Below are experts of layer 7 (counted from 0) of a mixture-of-experts language model. Rows are named router (the router's row for the expert), gate (a neuron's input weights, with its number), up (a neuron's input weights, with its number), down (a neuron's output weights, with its number) and show model dimensions 0-95. Each number is 128 + 24 x the weight over its row's rms, rounded and kept within 0 to 255. Numbers have three digits each.
After each expert's rows: "comes after" lists some tokens at least twice as common just before its tokens as in all text; "raises" lists some tokens whose logits its average output raises strongly, later layers aside. This comes from a sample of Wikipedia text that the model never trained on. Tokens count by the router's weight.

# expert 9
router:139105101114098129136140119146118095126133106144112132119149122118161131153109087127102159103114117131068134088126111129118087092126150140149135161183104118130131180133142140116173117118172147095135130118067087183158151164133098136125151094140102148141140136097129127126145148088143121107
gate0:123156090121144125131158151112147086084120153122156146129117162100144147097130133091176127175117150167093118102214144109101146110112076120130149158149137109125130106159132152121121113126140126143097148173129135120100117128120107147153140096115123123117138088102112170124133108141142156104
up0:110107137125145125104105093139102157117167136125130121114125108161147129105169114140085119108164125083125096168098113128179138148149126137109102133121104117144156138145128112153150104136126112109145123084125105104142141072141190133070137107166155158097120126170143116130135123132121128189
down0:120096127109114166113140144160173165166145121082151087131134151118102132126097128113123176121183147140084096152133154148085151133094139116145155132152125161127133112142092138078121113115090101167118150126124144128132109121167116161124110119117149098106176126163143159087128126134134115127
gate1:138092132132105111088114142113131146140089148136106156125160081095140088128138142099121105141116096112115096148115144186097167139128103139106151141186098116115093114117141162124077124122121150119168121116130108156114123112149103157120119148108141119113098143103120148120187143075138118092
up1:083133114121159140102116149121153122156125164113123084123118138152164179109093146147143150135123147151087157121122111087168088151114102087152111117091136152147149143148111150146142129131101142166113093126110167092123105138110139126163131081135146149124163153117121092138085106144122170146
down1:092132122112130107167168093122120087104106133111146135140114116075146154145125138138136101120132138158101105169158114127128150133114109119138099117128104133084096142173161157164121074171166149120147110102088142149128121117092132102120141135150124137111097114172117091135110153126150186120
gate2:120152078108082146133131148143096108095155174123154109129161119149134112118070151101099089125155146136108161142094126150125156129102155125121150136138123112106144143166151150111114151108103124200110148102125109164110123094120119146107122113136117090141101111155122084155109167127140125159
up2:126117131137100151099133163157121109156133115117153155138087116102093137068130121089133107072135122120121149133106139108093124132133108139132124153128099092152140133095104122122109117118094087148142112166133142152153150105088166135150169128202109169146125154148104136106113117163118157105
down2:111151149115135171111150116123154130159145107174112188112152110074132125125107103105128155111134136132090148192115109093091146107149124150146120136123100116096108117110150104126148107102149162134164133117105121121113158113163150101166121109154120108160134115159147082118086163104108133129
gate3:146124115143108162128087135084142130145132125077104118095115144145118124152146129122106108124111150107107096087103150134111119169149118122132092108107099115161115103149125141176113150173161140180140097098130135123167118095103105103141098163143077126155162119113123171110178132124132135149
up3:157102164137110142153097089164131111133126103132143136057159120148114141090151122134151096099131144148082119109128133131140166118088099149137128087114120154138109069113175123140160143143134163112168098107126126139109144118096160130119147126153136116172152129106135154180139108129142104140
down3:126189132149090103070113121135130112114097095133143106093109107139112125125162103115105137117122125149146147175125117129138123092123106162155174132116139114148167204103138113112128141144133144111129155127165194113111107108138140160183106123094133101109117139136146142111106122107124132113
gate4:125123087108141145135146115094160106132131145161095132150180132128155111137157109101137107116119113084167111092085120124138170100140155133131119157130124141122126140125128167119137125077117143070143157132093132149073127103153122105104114138104139152085112120111143173116169170121168110129
up4:113123154140104112108094141114128151155142123158106072125091125106140146084143139153114196119118119108109110159156113107104139136133103155123101099148166110153118114162120110100123156169113127148151124073134133144168102186134129157143121134162139112102169141107110118113121124117073126130
down4:125111115158115109167151152131182061159106140121112189107134126106119104117143106156144125119156165121108122123134137123095069134155166132129149084077087107117063151134110117128116111135122159124138166134107126155142136116161152111136139141134130120101122135117149110117132110114158135168
comes after: " ", " (", "–", ".", "′", "°"
raises: "ummer", "Professional", "pts", " lb", " kg"

# expert 71
router:131109075130101137103121104103123141116131139152134144124125156094162104108126103114151145114140107134091139134117120085151079137144127131154118139168061131139141155145132179139156097122162140097110145104106132160188123117127134111082134065119138141120138120119122121105074136085143132114
gate0:125125092075146162110151122096148146114114127125153149114150119106106097081125120077092121102118149123143080148152132146145135126116115118143098129134145113109162114120130124114186118156112132143171078104109130118125141123145098129120139135192150136149074113145114129105119169146082108090
up0:113132171120145131153132122110172064132104149135120159147095123123135115107100112111121115119109154096138109163150122108121160144125159088114174153158146107150111119156107114133135141078137111123159169110116128108131099167101122109112095163119097082092095155158152156153142098164126109128
down0:084096140109148102100207142142127097129135136162105133139115103098131115104108144108161099165127118135119124162172125121163164137156122080130088125118116135110123090151143133141111136108108104125154164132102128129121135136129105183104113165129103106088084148169123140128148165133120124149
gate1:115140116127088127135122144137101150111099130109115140117229134150103085130100118144162075118130105124099132099115168123131151163139120139150146142151094146136106126105134156151115116169122099132106138145067093131133127086106154098099116128110132112108164153125101137130128113111155150101
up1:142138084161073097108117103140121179156099125151082136098200162149116128164076101126166103128173110124112128107108131108118143116123147145141153135142123109129115149079149144131105128123142120153106130152093111139138104137150117110132140128126124129117139159166131083143164115091159140109
down1:116118140114100104121131123151148165136104143084204150107128075149151131103176171098132139136136128182105150134118118131194164128168135110140140124090127110114100124144116116120133113150102088158101124146130143115148113152147161105131117129135063112144137115123146126101118130126102115102
gate2:167115108095102124154097127144099124126148111135138153151159151161127124158110124122128104097131077159110116133098094138127096112108135138154116143130099174162100097096136110195183150100144115115115129186124138167126135137137135133106109113128119096146089078156143127145127126120123099090
up2:123108109082119105178093110138093111119107126103121113149147135130100127146140135157139141096112086132072123143108091118123105141090157105159111142142119144194134115067162119162156152074139104118126144133131139143128128160122120111093114156160123119144145161123170125118140139127162090134
down2:112090117124117168116102154129094094107128141112127144098146128146138136139117134120141111160127143100129129126128132162160128144143123107182093150105120123144116130128171095176103082163097105124120158140121115115097151131129131112136160123096091116187068117139149171130131147136176069123
gate3:116105124116123153091134120125130129108133153125125134115100151167148176182106110110141126155138143143075120104088107125130122127137114119155133155111129194135094100105153128165141077167139145133113118088105132145130123159121144153107063112114121120155116089113149076121095113118159139154
up3:106153137117126156095089133151135122120136149164135177116101135153133150096097066111124153149135171149138129140126129114112093120085156142159129089147122116112134096137116148157129117121099159114066106113146152152146146126116085129143127140124129151118133127110194106161104096181128115102
down3:157140116115155147166170128130073152138126130145135085135143092120112105078107141105148141094142123105139132146137111098121169158141145115094142126130082123092171142118157170141150135075118118154151137126152172094120114147130140135131128130117126120112113126113146193112166133132084116084
gate4:123102092133128108154160100179169114094097127105123172122119117104167094108136149129121131128094106111113081101124108128109117150121144130139132144123139124186106122091125154144127098092158092099103148109136120102159140137099147177140122073125138154104166140099132130118141113113097122079
up4:127154115100165114112105137117140142122153125113106145104112112120088135151116134141080119139149129124118141154130117123090083124131122108130134123163117101169137100143140095115128134111082162137122127184132165137125092109132131155108101147162081095093062131130164080165160150114152153159
down4:115114146160134116138174133096163139119126137120108139131087136128113099100158148104128120150105122100108115090103127110158132129155130146115124134171097157118076141114180140163071152132140112113106151168148128119115132119136139186188104133156129111155159133085149140103132128145089115094
comes after: " ", "201", "200", "–", "202", "199"
raises: ".", ",", "s", ";", ".\n\n", " |"

# expert 16
router:107107114126118134130131109112138116140129155132099097163177157095108129139054127125106164141123126094140149105144116108175155142131103165086098154157132132122129117120135142128195144104173143112098101109117132182160131130106111095121109134120139096124137117119104163096130114089094138105
gate0:120161116111118129125159096129146194166136140153136165148114137083172099113108122119133143093123094148125117130135126178113132142123124150136135151177051165101136123089112117145138144129158122174107120116138124139121134141065134141155149146097130126100126143126098096133082130118120132102
up0:136119167106132166093113201118067158140120107124128168121150100081112141122142111134152150170122159113134135110125117157151116097123119129128116128094090101153086145135112127155109147145126140148125106150110113124187133097154146071147152113131132123150129139111124166140113128072137134126
down0:106118101155115141128100105107120087121149137169121117133113140139091123155121124082135112119097141142136151154152145086150141112141094163179088141142129131150126117081165121156124127128150129149139133157151141135133076148132117152130100121116066077182147145156104069107108121122138137142
gate1:127150139114124123094086102158140091153102161106146120131162144144094104142100116115133149115118153105160080145156096103186135153109128163120122154141108100130102126132116100131139161116181120164136098169152136140114108126155093137125149128182129112117154086135153111107129087108129158161
up1:123123115159101152115154157147113095101123127123129142150146123119099110104143135103113097102138082148114144137153156094137150146123112117171129151154073102177116139172182086125118106108072124162148118106130115128109179100134094121119082146108112142146141142108162100111145109112157111133
down1:146153128134146148155134113130100119152119088146190111143130132091109112132150114112148134134114159088145090074112099165130113093130123132091097112135154178096147146106107147116137123124107127120114147141143119130124117175109133141121098108122228123114148139149140154131145130149107093103
gate2:161188089146126123138165120122116136122120127143129125131175192147136099133111120144137169107122102129136114129112147114116133166105137148146109155149120106056155108106111105133117114085170136103087168106066117135135099127124121099126106137111151118111113136131132126100161080148141152124
up2:109105112137143117108123129116131117102124122109136078089162132147137125133155150159119108140094131130116116144119094179188176068148143131136173099102145145131096169127141111121129125103117131128122136166124138125132171121150178101128177129123141155078140111151141138121081163097139125149
down2:091195116083149134114118140155150118113113133123143092135078122161149122141166165109093118119132161166115129133110102124113126123150112109125150122157114140179114113069102117112146117127164134178110110165148122140157118151119128148086112123157159126182151126132109106104105120129107125163
gate3:115091133128099089101134112081107076139117101138138126117135145137148158102072110139130104141162150118125122115135162066146157164149094174121120123110132117141159097134123171148120176114094105140141092146127136138154106106163153112122141121144100140124126102087126165110139132127094111090
up3:118106137129133138113111138151125142127110109130112127138100118103131060173123108135148176120110127140115112151157121170148097145096110129133132107121100120147123091140124088102091091113118164112114082107147154149099166143102140200115119142160137152166146167119102145152134118164140173124
down3:140124146159097116115103128144131113119111102127136126106117171121148130159137112106110194117118128153191125122108076140109168110161139151130134131168105138160163153129113093128128105155129128139110144147144188145093144107111085115077152159097156106113114130145119135164124124161095109142
gate4:143139129102098161138135086138141132151128112100120091119179142117125130153109139096118141131156112110111089140163107152150133144142106159132159064104121070158175151097121158076123104147112128122127114137141120158180156175109105096122096151150113108133145134127115145141135083134120118125
up4:155151101162132110093140093114156125153136108123124130095159141138136090148105121144122151130157117151113121144149131127104128164128123117127127156088084122090121167096122128140095138116113120178176137112100107137097117149122138113177154088091096170161110111099096092132142120109159073127
down4:126160102151149114113171107126125099157117149155103146139126131099116145132105139147096151107108118104128152094145111083098155166106135129095140104177135189095141089139157135154132131166157125149070122137101132143094094132072153132121126135179125170136124137116131115110150154146138130131
comes after: " the", ",", " of", ":", "-", " and"
raises: "ott", "ooth", ".,", "ike", "ot", "ell"

# expert 23
router:144095114098127151102156165109160084104083122122095128155128150108158106103125117135128134122105134082094122088119126144147130129123115151100133118182112143150136166151127138130167128123137142089093107127142124191184116124098066127131167152125145115104134138154110099125126114100109108153
gate0:162150127124126131101115138108131171104130115105152142172144152100123103133150083093147088126145157116133132113134154143112074109117116142154134138140101146125160121201169116124144184119150124071110126164132100125155164141083108099116142123118138109144122152156106106095098119150128142129
up0:104170112152136163135092146084087112116119124125117062152125123155085125151123139113121115122144133134088148133156160141109120165115139131136193155128112146137183130101118111118108121136124152123087095159133106048127146122114135096121155144132131074128116153099135132132130120143130125106
down0:105129115136166096123156113109124140161151144135115136114141086115158105123160117146115078159145159168137115137108130138149181102130153057138120117159120088137125143116145105104103143148135126116135116118137119140184122108125101157125125170122097092125099166143095101115131108105155113190
gate1:115115101112151167094140120086108115106104147094143105155142107122099098138167141127107088117108160091132121087075136124087085157107108158149120134174114107119150128152123137112161159139149152126106112168113143134157152160127101153143125153149141107129118132107135145149082115141147129189
up1:150139152150065137120107135111081141117151097108113136137101122122124113121112128126167142134102120135134121154176120118117115134143101114089155138098086107127141074153150151144104188147130121155107104081126158096103127136170179125089091115095143097142101119133150128160124139136154148118
down1:126159136103064131111148096090159156123142146090117090141141117137090107121133137124088136123104114142113166147121156130119126121153104111110139157115141152124117155171126120135110141145117118150079163118067146101148172172134125176133105146125136150124120151149115103107129100159159180106
gate2:100083146135135150146122110084196124089132144147153130132113105146105107100139097094106113133129153127187094122106168091113124137096084137123155155126130157156155106154127148152160149110091123123135110132122154124149125098120079122120111112132111163119095133142136077135162120152107159129
up2:137145139170078146148109172146119137134117126145115135093144124134119115134118125186121118150135071140119125138196095115160125093120130130124119110092090111118114086123105109095116154120166117141114135110179144129114129156115158114144132142190118138147095138113088124153142153072127135109
down2:134159108119108140149134146125111117109119155104172074116142125100123176146103123159123089150150121142064151104167145184161067171128106091122115124143111133135119135113156120146136125139125123164136113171152134119100133143127141141119060120087126117114128096130151149106116127135144114097
gate3:144071150139142134162126148150134124103078149172145143129140130150140093150159143134207159111112121106110140101133094126102098094163115141128099100172152142128094180110113128097115101118117123124134129140120119127141121118159154172142183099133141120133127135119101109089091131140108139136
up3:115150134105137155094111103120143153113170122100103126089134134096103105101114167133148107132165095160134092153143142134113109145152135097104137148141077092115117152179157126158107104112136105133136152133154118151133163105129163103089111145123073121147131134141150160163172096134093132101
down3:152157133140055153126111120116145163131164145157153164091108129099107132126083156108140127124175144128126123135119147107113114106141167094112145115128144135121123113151139100083111116123128142125130101151085185092116120123123120132163105175158086096139161118122146122150165168110131156106
gate4:141132136134083152134129106105121079141140122112086108118107117110174126109151103160118093177120140147109144118134128135110122177127102169120166143158150104128130136152094133155142146161154166134143091128116113120114130153089119119128111158122140079125124108130115059142177151150100087103
up4:113146139097110110124165125142098108134135117144121104176086127167082141127155107102107142126164106124127124143138161106162128077161114106116134133106125100117144141112115138106178124108081111151092158085166136139122165104127096165146137123133165130180176132133116117151105130135119155090
down4:134136140115141114098123112116081089176138115080143131129112135132124085106119171083163108167116149155195100135129113130107128124169116141120136116123178144126157133129143133139142125123074143119154118158122114135135136103170157091108084137127095152147131177111128134149145134109131172106
comes after: " the", " a", " and", "'s", " his", " to"
raises: "ator", "u", "als", "ant", "o", "al"

# expert 73
router:100125147126113134119146138102162124125132137111112077160172119107108144140086124119094151125128103116147161138151114125141152135105114194133107156165104104120119111121147154111177142092186144112148127129110121177151121118099113110081146129107127087125105123095117116095100160115096169106
gate0:151146115141122137124157143111110123148118153144100098127111157104079136171100143150092102149116152111117119145126107138140101170140103154144133140097155112138124170119119159171120141100121149140110131132125179100121147110127135173140060138127109161135136153112111142156075131097117181079
up0:140106119167079169104155132078153116130155112082145119141134139138150074106116123140146093123117141110138105152122107118134137129090173151146121106159158125114174122127153177140079109099146127159121109132156136120124101136130114141112133126172125125107158141129118082140193107098140137103
down0:142117187190135135130172105112126117130127135124133154134160101129175108093132134109133152129118122125148123167122134110160145076122138097122108116064138100068134051115134162128111115114158142116131133145118128132103130123156126154146164112116141118097123105142117128109166148112098114163
gate1:105092114110148134114142134130147137135125079138131142108157114122145139131120141133111174094084166116128149122131154135133088084134084110111157151160078161088082143161103110120106107151132142118162119131134173121151168125072145104127117097154117157102146113132128104133143121182156148112
up1:133131161105125153130134144153157145128161107115095122127144104188091151137184114129159138069151133113113136122117141100112156147119114123149126093129133135115069108124091075144135124113115122150083078136130117137124179124113157093128112126134117128101134090125127112122140115120168065148
down1:099107121147119091130130174135165156093094120116152162118126154172130142141173172094132117136130168147153131107132143145139163125134098118157140106134126097123142120086105090123091140122125134144166076132112137112114160155126117121102122126129091119077154087150155121127111115189130091117
gate2:107142124147148174106119126159138112111097111144131119118204164106140142094101125113127128149171165102117125131103113137149154170138130148131156126172159185179094119145151133152124119109152161105108135118115120137105106106101111087111130142154094144106099125114147082105143093105120129141
up2:176050131108144133134126113112127131137143156129116144134096139120110131119139141133119144119144143133129119105129140144120164109162093112102061136092085145118152123111103103142115153107072134113089157140161159124184121178172159127134125152141122118147149127145104163104094115101113131107
down2:149131101149118140137104129142136117128141095171114122157122141141101137131150122100152148162097147171144125148134101134121096126127130083104180148138148105099126128139100117076120134152101130089144130114064117159127175114091134145124100128095128124088098153144178162179112109116138166137
gate3:140135145117156126143140103090155118133143189135179099118129159118193140144128167111137117116108108143136123108113103143066133135145138131103124146110128167139154112117123170133123140125151098117147129148138123119142125134115072106103124116107105171099170089114116190110131099156135097100
up3:101093128135138110101105135132119156128093113157152104109167110133140166087116140117149151113119146150162135122105127108130100132128107148107113134161103139139187108116138133107135203126137103159149128165108141117163115136126145118113106107111189137063100104118093147151094121138116119171
down3:126113128127104094124081186118119147132100150117159104144127120120169089127128102130125158116136132059145155158114148120122101146097169102128159102096121102130098062128150116166121120131103139120130103128136117119140129132104150155138148122124136174113101194160139130120160141159118142160
gate4:148125168096153139153144113167138137160095137104122110129135158153153147133137111101087157111105114143159083115122091084120117108137113106158125130133127165124138149143142136083135152168168131121141137110150157138150137106116127177088155114163141087129157085116089117125156124108145181098
up4:125129104135119105113099124104132131092129178123128125125148156078144134121149135172092085112148099121153138128113124147113131118101141091110138128164141131117139097128116143160174137074115137108133152106143180138141168156107131156126137118108140177121128144167161092101120178179098153151
down4:134157124108126140100125127136143130103103137134122139133106139135120129152112099152089150058107180063098097119091116141143133111113126121137140105108118145130150110158096157124138096137157137093114161096146136121093106100140125148175115119113164161103141167150164176090155160125115142142
comes after: " |", ":", "-", " the", " (", ";"
raises: "ear", "augh", "ess", "arg", "ipp", "ellow"

# expert 19
router:117064128100132124110102129142129114109109177152103090172161126086111149113085126117110110104118147120152126131111140125150150134123089159108105172162125136142134128147117154109175114123148139115092093143079116157161111088143104090146124142103135131097163102125086165124155130104120130134
gate0:129141123143148109109125151140098130108076139132120119132175107114098121071100097105116158122075154094154143160132137138133108142138076186149114107122149158141122112124136151150095140148111121104131138126134151125110093175123123123133145124120144137091174094147149116079089149125093138169
up0:127106131130140154164125153156113129099113104112107128136160162114102122130142115095093161114120184146128144149140188147134103142168109123128116161127106099100135107132150104144095135124091117140136145116151149168069127128145084121060112108110114149078144094130145111150110116133142166115
down0:147100113131149073127087134138135147105163131133105123083140145133126136122140142142154144127165159118109099182091133134093165134137127131081116146122136108152120156170140128121112148103089132116152137163132120142151169157140078113110129118113090111131131079130119130157139128055139120174
gate1:147115152157143170133103146140109157084128123130126175120105129145105133163135108138125147161132089130133120182132113124103142070125143184177107140156096107113086099142109098111135139143134078110116095111123114156101143079119119128134146123105131142142143122105147083109091112093114109111
up1:151141134059147119149153136107167134121168100165150109111121088122135131132161136101060118133118131109129161074134105134150142140124166134121114139123127150134144106176104121127129135124125121119196134136089186114166143156104128119084157127149102103095119112148131121121143129130129094137
down1:117159132139106162117102156142099143089143133128161110144133165142138163122135160125105096105166153137128141115162155103079094137144083120074153096166108134144152153112134095153107093123128119149176135139136131146145145135093128110066114105159135090142121095134089102117118122134150150124
gate2:140152114099112151144113141154157137110119138142128082149154138149115153096110149110159126144139095084163147142106135131136097155127133117059137143109104123113132101128128137120110136156160154126106117151080084096171142108119092130126124129149151123078135072133144148111111124125066178137
up2:177134172111107116097155121131119130118120143115157129169133139143154148122112098133162099127159129085136129199132144165112111153132165091111119119168103130101115120154113155151114164124109106132102115086145111126149129153107085114134110142126091122093159073116130123143071109122110116140
down2:180136124078144139111126174139134135109096150109152112126104100133107150089116189158149158143120114109117127144130141108125145165136118137132096135195133127120121108110107119159078164104124109163132101126142113139128140167113111164123089099121091129137120088155143100164134096127117102160
gate3:146110150156088129100133081124138109101075145110138124117104114094115112129081121110125060155107135136114094123126128144150157131131111148135103103136092134118170145143123150175146120138138154178115127187086093150151102144125120162139104130089141129099121155136112137088128106151152129148
up3:121161110111130129121145136148098128144089144106136133125081161159118131107128105124120108104103138055175090155146130102105120146097133146077064124145111118107176131125120134155125123137132153135116168108133148142168137103142157145124149151154143096099142119109163115133101115123166096169
down3:103148078088151156134084115125117161124125138172125153107113165158141100113130100121134090168099096148146125148126111122111112158092149116088118141112111118139149151136108149141097164129112089167151125144087157106137145090133161117152146121171144159112139125143155116155159131098166097105
gate4:129088154130104155134135101120120121124109148106110120152181160099184125082133127122130140164134122159141096119147170131094130150138136156127122127127109118146152109179107123184114116154110104121126121160113153130120130140093097095109131137141099117124160140184108096071081138160107117141
up4:136130168104135113148126107152142163122152139119118137132140156169121098152130122131126124145146119198147067096121111143108131094114135103142118143146098110122088116151160156148150089135096116126121123131128096123088135125184157145115153161084172110107155088101131129135108155172093143129
down4:151122149079165107153121117144146108147138107140142134100116141133099156098148127132130094127099166181132154153124190141171109132099117165151090118107124128100102133123143122116138121140165126105149163126143090071108155086154101119129098149113097143133135129136167125129075125112094146138
comes after: " |", ",", "-", ":", " of", "|"
raises: "hem", "ches", "bury", "ford", "'t", "\".\n\n"

# expert 52
router:100148111119107142108152099087108122133116148164098094125142128088170107119135125141125171132142099085104149108131102109136094111136115149171129115171114129129121169174125165127146112118166126135100154082100122173175103146137094117102128096138117129148115116113113159122091140082105143110
gate0:126100197123092124175111075147105086135158141121123124128111105091135146098138105108085162140110114166169154156152134127120099123136103158101124124165120115113154168142133142115122112132148147115148151115137116121145074132147118124081161125144138144118127169138092160135156135116099139090
up0:150110112084162112154133129121122131116119147109070156124130144181115086142127114126171093125138151074116099112149121076125167138109143133148159121119109084128110092096119127119134144150095169140167122148168110150147181124111108098093119120127149139124130094107131149166150133111144116138
down0:108107135118107108173176112159114116136106120141160165141139104102136117104064123099137127094149059133134128148125101133115123116118147144099178089148122114122129124148111155150123168111144095123141135122114118108110117130156175131160180129085143127141133098132158109156170156128118089142
gate1:133139141092090161128146148108140145148152120166085165108119120125134161109085118079147147072102165107146120107135104129144156144157171095161104057126125155139123082114129128075118130108138150130130134137105080115121137132133141130179129124150130140130126078112128149138106128113122116129
up1:136102137123100112135065124150121098129116132110187132113120133132096083163129174108108129137146098154139126117105115125129118124098168125147140168154149119083123165097102130146124131162120104099137119109100120168165122080147123139116119080136117110155114187145115141112188128128121109131
down1:107177129111142103131101092111140092065132165132120136139086141137111129099134100152152130158119171111147125150125152102108167139105155140120132114095133103169115147110126121159095112195114148175112124131130133131156098123127139126119121108150177116086118137156106102079101139129119117160
gate2:120130153122116118127135146098151116104108110097096110131165127132168099088116132188156117127131166117141150153133084137149132093090142113146148144168148117137121064090122126096141142150145116107181132123145137147138117112102106081121122133092099117089145132129130095171120118094147129077
up2:137155132113144171145127125100186092138133113125106114122183166146083125139151133154146130119142088142095115149140125080147121110112136110118118188126121135129126160086117105165149122120095108095158105151124142151107126138099166075112119106123124147111130144142139146164140137093143119068
down2:128134088121162139135125135122124127184147151115123104116113118137138109144083094136142105122144148102133177127103133096126137124142167160156130146103090126146124123087096122143162102183118121122098126111155108154188134088178082138128144149139119091131134146125144122100101089147079155126
gate3:142128153130094147117125111160103143122142117115133068134157120116111141132109109133150144075125071153135152161097167120116113097141084143128157100145079135154172143113129068095144149154125114123100101133124113148142138115114164102142127107176121163161137137144111117127095176131153131145
up3:173124129157121165109121125135142148128133123101141106117112085133171146132163141121106131132097137154153095144158180131088114136128095151136104143120109135143185132130137098104110136100096130101098099144161128123139134153124122079105171096160061146145164094140116115153128134115153142166
down3:120133171145129160115121132106100139152110095117150147147135085087123101159170126150134115160140112105144106111119149147132141155146112136128198104139156104095150108126148103121154084146098138137160131132115141105076087135127093160122103142121143119048142135128134120117095128161145102145
gate4:141125103146122107060171101085159111109134156152104124141104134118115125142087174133147131100118125121130162117159147129151111111151099109134154124131121116101119172148159136170158100134093095105104109115128114140101127159125142132114142102092195136103148135105103103118163123158095158109
up4:108094144115109140099142144133097136145104118140106098098142132096134085115067159172146122082138100127125182114134135143114145117127134152106119121167132103124154143148114135113139134143107069080128112132140110117108131130139155165181139121141147157148165143078092122124141136161101169150
down4:106151142151119137141105106118085155144148148138188087084080116139100097115149106171126149120095126124157154104107140094126134155151105157113102140119118149124127132116129113122120156150156126134102128095125145158121156115144153058133131103162118175130145145095134113132120112113097165182
comes after: " ", " (", "°", "′", "_{", " $"
raises: "nd", ".", "th", "uman"

# expert 86
router:098136095108133133125142126076132141134125136174111093139139125111173106137121113133124149114139084062083142102109123102144086101139115155171131121152092130144135136152114163134135123124161148140101158100111125198142094148138104106112120107142119131131118123097104174112127127068113147116
gate0:151110084092120159126079146136181149195140117145149115132110114120096089127108117154117151144150101148130176117113142132084093132124128148136145171142097141100129130123090110118136126154095147135152112114108142146146162148113157123171133138097111125154123114109089087107123095152157139162
up0:107097130157109091079130108123077068102135129101117156150128138086106132109136077123126110132140168108113154113175131152123077125128110109145109140119112105124134162160147125137136134158170092121102149154144103133159094105173139142145100132154141148123173120130092114120145128120095132156
down0:125153150143153127151143096104081116079133136121133103143132142139129131149127150141107153116130091127099142154123106143181089145089117116140141153177115132119133138091166123097095210099115109134091156113134141173112135133138151109108155125123129146113089150121121157148161085119090133137
gate1:125139096129096105150092124091131149132133143129114152113157151119121140093084162071111158129101116091129117133120151112104127171114119145150140127126148134102102158112074120120128104156125149111110131128151175175128145126135128134129076122153155132138097131112167114103186188145120139165
up1:168167172134114126140132086147128160068114157123116149135121169164143115104150155125132094121136140096109126153145141107123134096168142139141175110125137135107109123088112148118132152150145103119149114146147132176119079094105076175104139120134085099125118106132157130138089123114114116099
down1:170148151157159107089131134169125146125152107157123135163129123096095136109074145099076086148135157109128118179099116109108154133099129131127132106154148126089145151100114126139113121111121106169105078149130144157165133163091122119155124131155131073118173116117133129104132150136140137133
gate2:134124155077116072133164148131116127101120140146076103118118157104140127122111090125121145104096124114113130150119078133134107140112120120132171095161148184106126136170117165107125159153157166128152166161138143117152139153153112148130142151157134121080098163157108163139112119137111135096
up2:127144144142145151172128139145111124153160188093123084119163159159118168080140143128129148175116136114115075140106115108150104118135143154120161102100111105161128132123105149101080141134143141085136111121144116099094102106091108111108126171108090125108141131113152159152135131117150114098
down2:150090132113102138169148147128078142141144110154141161127123143165090142164133075128114126133126122141166182160103143097085193147151138135115168131123125142137134108090132143090099136127107097138146150140129157109105139144143079120131110145119155073146126145101112136108137112132136116166
gate3:111140148153104140154139119141080146112130141142095090129163086099185114102116127129064131145172130101112095101136091140162194108171099148123118108126127151152144141134116154128147103121093138109090127111105118141105152143148147178123122125096139134119150139109131144152133135088123110149
up3:082166109152117158156117137098092099104108082122135116136121125117141091179145155159083104098136135105099154106135136123159132120092116164096159082106124100158162109117120150107140130150136123143121104185119140097142129129141105157103126109134145125167132153119143167111147143138163165150
down3:135122106093128129144117088095133102127102103098148192152104154102079133140111140086168165088092107089110161097154159099155168128134135139107144144156140144144114137137129128116095120158092135150132125110171126134127112116137113128133145106116125138131100130117155168103176137149125095087
gate4:116129152145100120147121183153138161105117067108162115120120151114134131133130117125082103140130141137157148110110093130120192127132134109126150100184126114116107102137115132084145152133144112184131069113132126146158112128140122179119111144118087102135168116139132096146095129101140161116
up4:183170138141135155136114054107126112109099126113104180124126143145148142112113073142158124127138145120125129167127151116134073122110148132115101121111133114121192146122127136169101090127149159091129160123111131159119116153089090081128155094108118129131113129141141134108103140141108113123
down4:140118146118175184144082096117160132075124180118119117116111130148150126113101123107106139120142109134139110124112143099123133120166110158123105112154137149164144170091109131140086111134124134159110119139158158158142102115100133133146134128115128119094148080189101118171104133158130088156
comes after: " ", ".", "–", " (", " $", "_{"
raises: "rd", "rit", "agg", "th"